From a checkpoint of a small mixture-of-experts model trained on Wikipedia.
Experts: 16 experts in each of 5 layers, 128 SwiGLU neurons an expert, 2 picks a token.
Below are experts of layer 5 (counted from 0) of a mixture-of-experts language model. Rows are named router (the router's row for the expert) and show model dimensions 0-255. Each number is 500 + 50 x the weight over its row's rms, rounded and kept within 0 to 999. Numbers have three digits each.
After each expert's rows: "comes after" lists some tokens at least twice as common just before its tokens as in all text. This comes from a sample of Wikipedia text that the model never trained on. Tokens count by the router's weight.

# expert 2
router:532451635502514456529337506504504578437496429473601471474462406637417573505404460471523582492522490410571497490522487488489580475512522486408447558509512452612519510506446564508475517527537461453539511520494522511524525563484522551489536646532486460435598569492508488525484453579477470508490479522486432451541574559529487496524477530471453492561423513537556472423522539491540464465498507485463490539470464465499565540536534499468469442500519607437473426405599486498476531531436603483435538434516380536486528498551518461455534495550430451480403517473462409412495536545510566495456546458531511436471522549470366511436526453500634545483555405461515492524536543524550494461507533417472459526480460466413461436495568496478475454597461559569391514540496492527512531547490510
comes after: ")", "0", "3", "4", "6", "%"

# expert 10
router:412559529499508434620497553512438469443476597502561531480510449505516537485451490505451533442491532411461573557588485474509539516455496486463507501358497478507508574468405624500458554492524531550490466477430547508437487512458536525485536576536551443568472492462472481624517522555462512418440508497568533533578534529506473562434516480434522465550473507617460479494522488579539493435502447518440455481485480457469562532594506485428497498469538499448552452376533518531530588461508447469524511488455457578484405374634531460529481482495461389547521543533459456434526503506499480517410429581515442458423436473475537390431549436514533521484482499423533521503495518442550528521511579459521487521563506507457537473620493501483406433514501633549456594489475445570594548484426543
comes after: "s", ",", "ed", "ing", " it", "es"

# expert 9
router:441468513505527396612458546507536469481419461425567497487397489576486534551445427461517535527571485483475510560512521501466559514466516504536459514412510449564564594493496524384517519546549512463507503558448584481496467562510472454484515535526464458526507596403514426569469481486509517511533540504454474453548551575586385517524547510497517563526446552522527445471508514464524481507478497636520509540443495446528653502480504501474514554433442378382533491420588530480477565541500469437394459559479467458561501442564500532471439519472443441517458601481466436599510481544469515437469523466502449479446456596534442413437550493518640594529499437507519563546506577466512513528530575457508487490454379553431485437498581530453489544449548565491444538495398497532569521491468509
comes after: " ", "1", "0", "2", "9", "–"

# expert 7
router:536465549482567337545447547510485528410438520397608437556434485584493416541467513443529479457613508479535466520491413491467521544495567440542499523457505498496515538399480540493495465454527443504576569550478535521460371482524505486464476550520527514483532604452450468534507461503511478488479479568465514523505460397472423472513428495500446589529441616574441517482437467465576460512484416524567398550391502538562616551518528507458492477502497509508513505414521474562601524421515432455439466475457452544543604483645476468471478479546578542553390603524391458559541566459556518520501591514507527486521450567569513442420526476504495536462528456518585500516587566475512497440493537506498545524532547539460510484472540497482424445485479483528517534520466447526507527573467580
comes after: " of", " in", "'", " the", " for", " with"

# expert 4
router:537552557505597409534425423457578496403441511460589469502428483483561449499498463470553490479484523497497407504523580522477502496530562508440463553432487476568588610462446504484522526435449435446530543556433539519485446476489448516572544520566560482553495548537504472539526545484492467425469606487456474396535473580592438513448492424510435556558448477585493472494508508437538515531559500579531445517534453402436564553585456561435424525507492460508572458379526465463547633528444569463525470529439395470493502516518574444433523495548512460440528494524447367510557546551493416425477519556578485438453478557545536526415493483550543514457455484579499506475518586469514530435571574417481408530480451559419458517473557501520491429500465575496423535497507439510551512484521479
comes after: " (", "-", " \"", "9", ":", "/"

# expert 6
router:440486585498644484575436533440620431372510517464549446504425477473549518482459443499546484447512593462477443564494403517507528486441503465433465491444524469491534566443550580526450525486547451499512493509338583500484461476528484504587506557512562498470517593444492416538485463477467546443456500563513443489474484500562457466427446452437418532520460558576551485533477535492472495565484459499499459463484487464556671538500549503477548514470521494467538456463490422463497544481499508407480526469422392600518472448603519494575532539500487521523489583524437617464519553501481545459587565465500519506541513487537506472504420426464603540447506502496537573530516435422507533427519541538529561493507465443495557615540487525496434516386539607501410485514435482517564555532441476
comes after: "\n", ".", " |", "==", ")", " =="

# expert 8
router:493487585555527433557477531416551552402500475447557490483490455564533469501454528505519499526459427413540511532461412564467491592521555513520468504459524460504430516442566567535447501455556416399562451466423534473561441524519519420533481569459453462585553518468490492494450519565494506472510461460503506486482421568578396520457533512486457546486423573524561486499509464556470536430515452462592477522506516471515537490526453458428449494456434526450436518456546521433596563512470490437431461440506517454516512514654545578460429469549533473483510628567440447467525546566486465420442530553494541457424488493503612456466479518546685567400525494525521508546579510505567532508545527550480537486527441534405531493556561587439467353478504529517435501498481449481531533586467437
comes after: " |", "|", ",", ";", " in", ":"

# expert 15
router:419482575511518476565461560536503507446459478519633499503453432522556504512431524461489563449555515476477435580524520447448571510486449532431497545423573537494608470473525510475442442414536360413522536621439549570532457526551484525513438508500564504534563515497523491499485560554458557421425442523494463482567595600586513495495472488495496527483417545516522475525411538602545553524433541532563539410504420565428575425492450542457431456506486501548537530420494504419424468450492456374456482467546405520472451481611599481518514517545477498525478555515415451580578557483492519485406507433559516504421484448467472508501503512471528552523453501465553534526480386556520437449559457552490470484438442565522486456564493569531501436503541551504492446556463523527516466618456474
comes after: "\n", "-", "5", "4", "6", " /"

# expert 0
router:477443497447512463516473494452543520451510519451579420542460439496494505520434481471557500479488511512535474590508491508445562559476520507503464546406529416475531495450563520522478479488499408486553476566382559567491466581553430489496482550431592523487511523488464455515569442545525431547438507518517569482455550556510385515511508529549514543502364591573464460440523529462552526487567484542460428485401381488590496473550571466451434444520459500438556420432475491467549619537496498359440506469566443469456542458568551496496572398494526478516378596484476447521574530500434503467545568445533510449478451547515445455472477428540586520470535544495515534528537432493575494442527500523417553537526464496471507559503585558553451496556538589661449568519459517537482598545482484
comes after: " the", " a", " and", " The", "The", " an"

# expert 5
router:521432615486594379623477559524454482421505509434564504544420472536596477568466462457629504527487516481473530487501522422478542474546528557449449589429522433493481504458423521518500492479487473505505520540519452533452446553494508541609547640480528446522543592432555445512491496535515496423528500466440506452471525541641540433439458497476400526516376537550509505397489481441511454494475512503531456487485462422471484576462500482452507476443455385494545494493608472432527533499517450429441522552441459518445505499541492574414521519523520431490457603503507511533542486411553529464497567533540472538475439577476486506451537479593585483444581548455459468491503585566448587469490576536549504505531478554390525502525544614529455526422505595522453526460434546503490523534492489
comes after: " ", "1", "2", "3", "4", "5"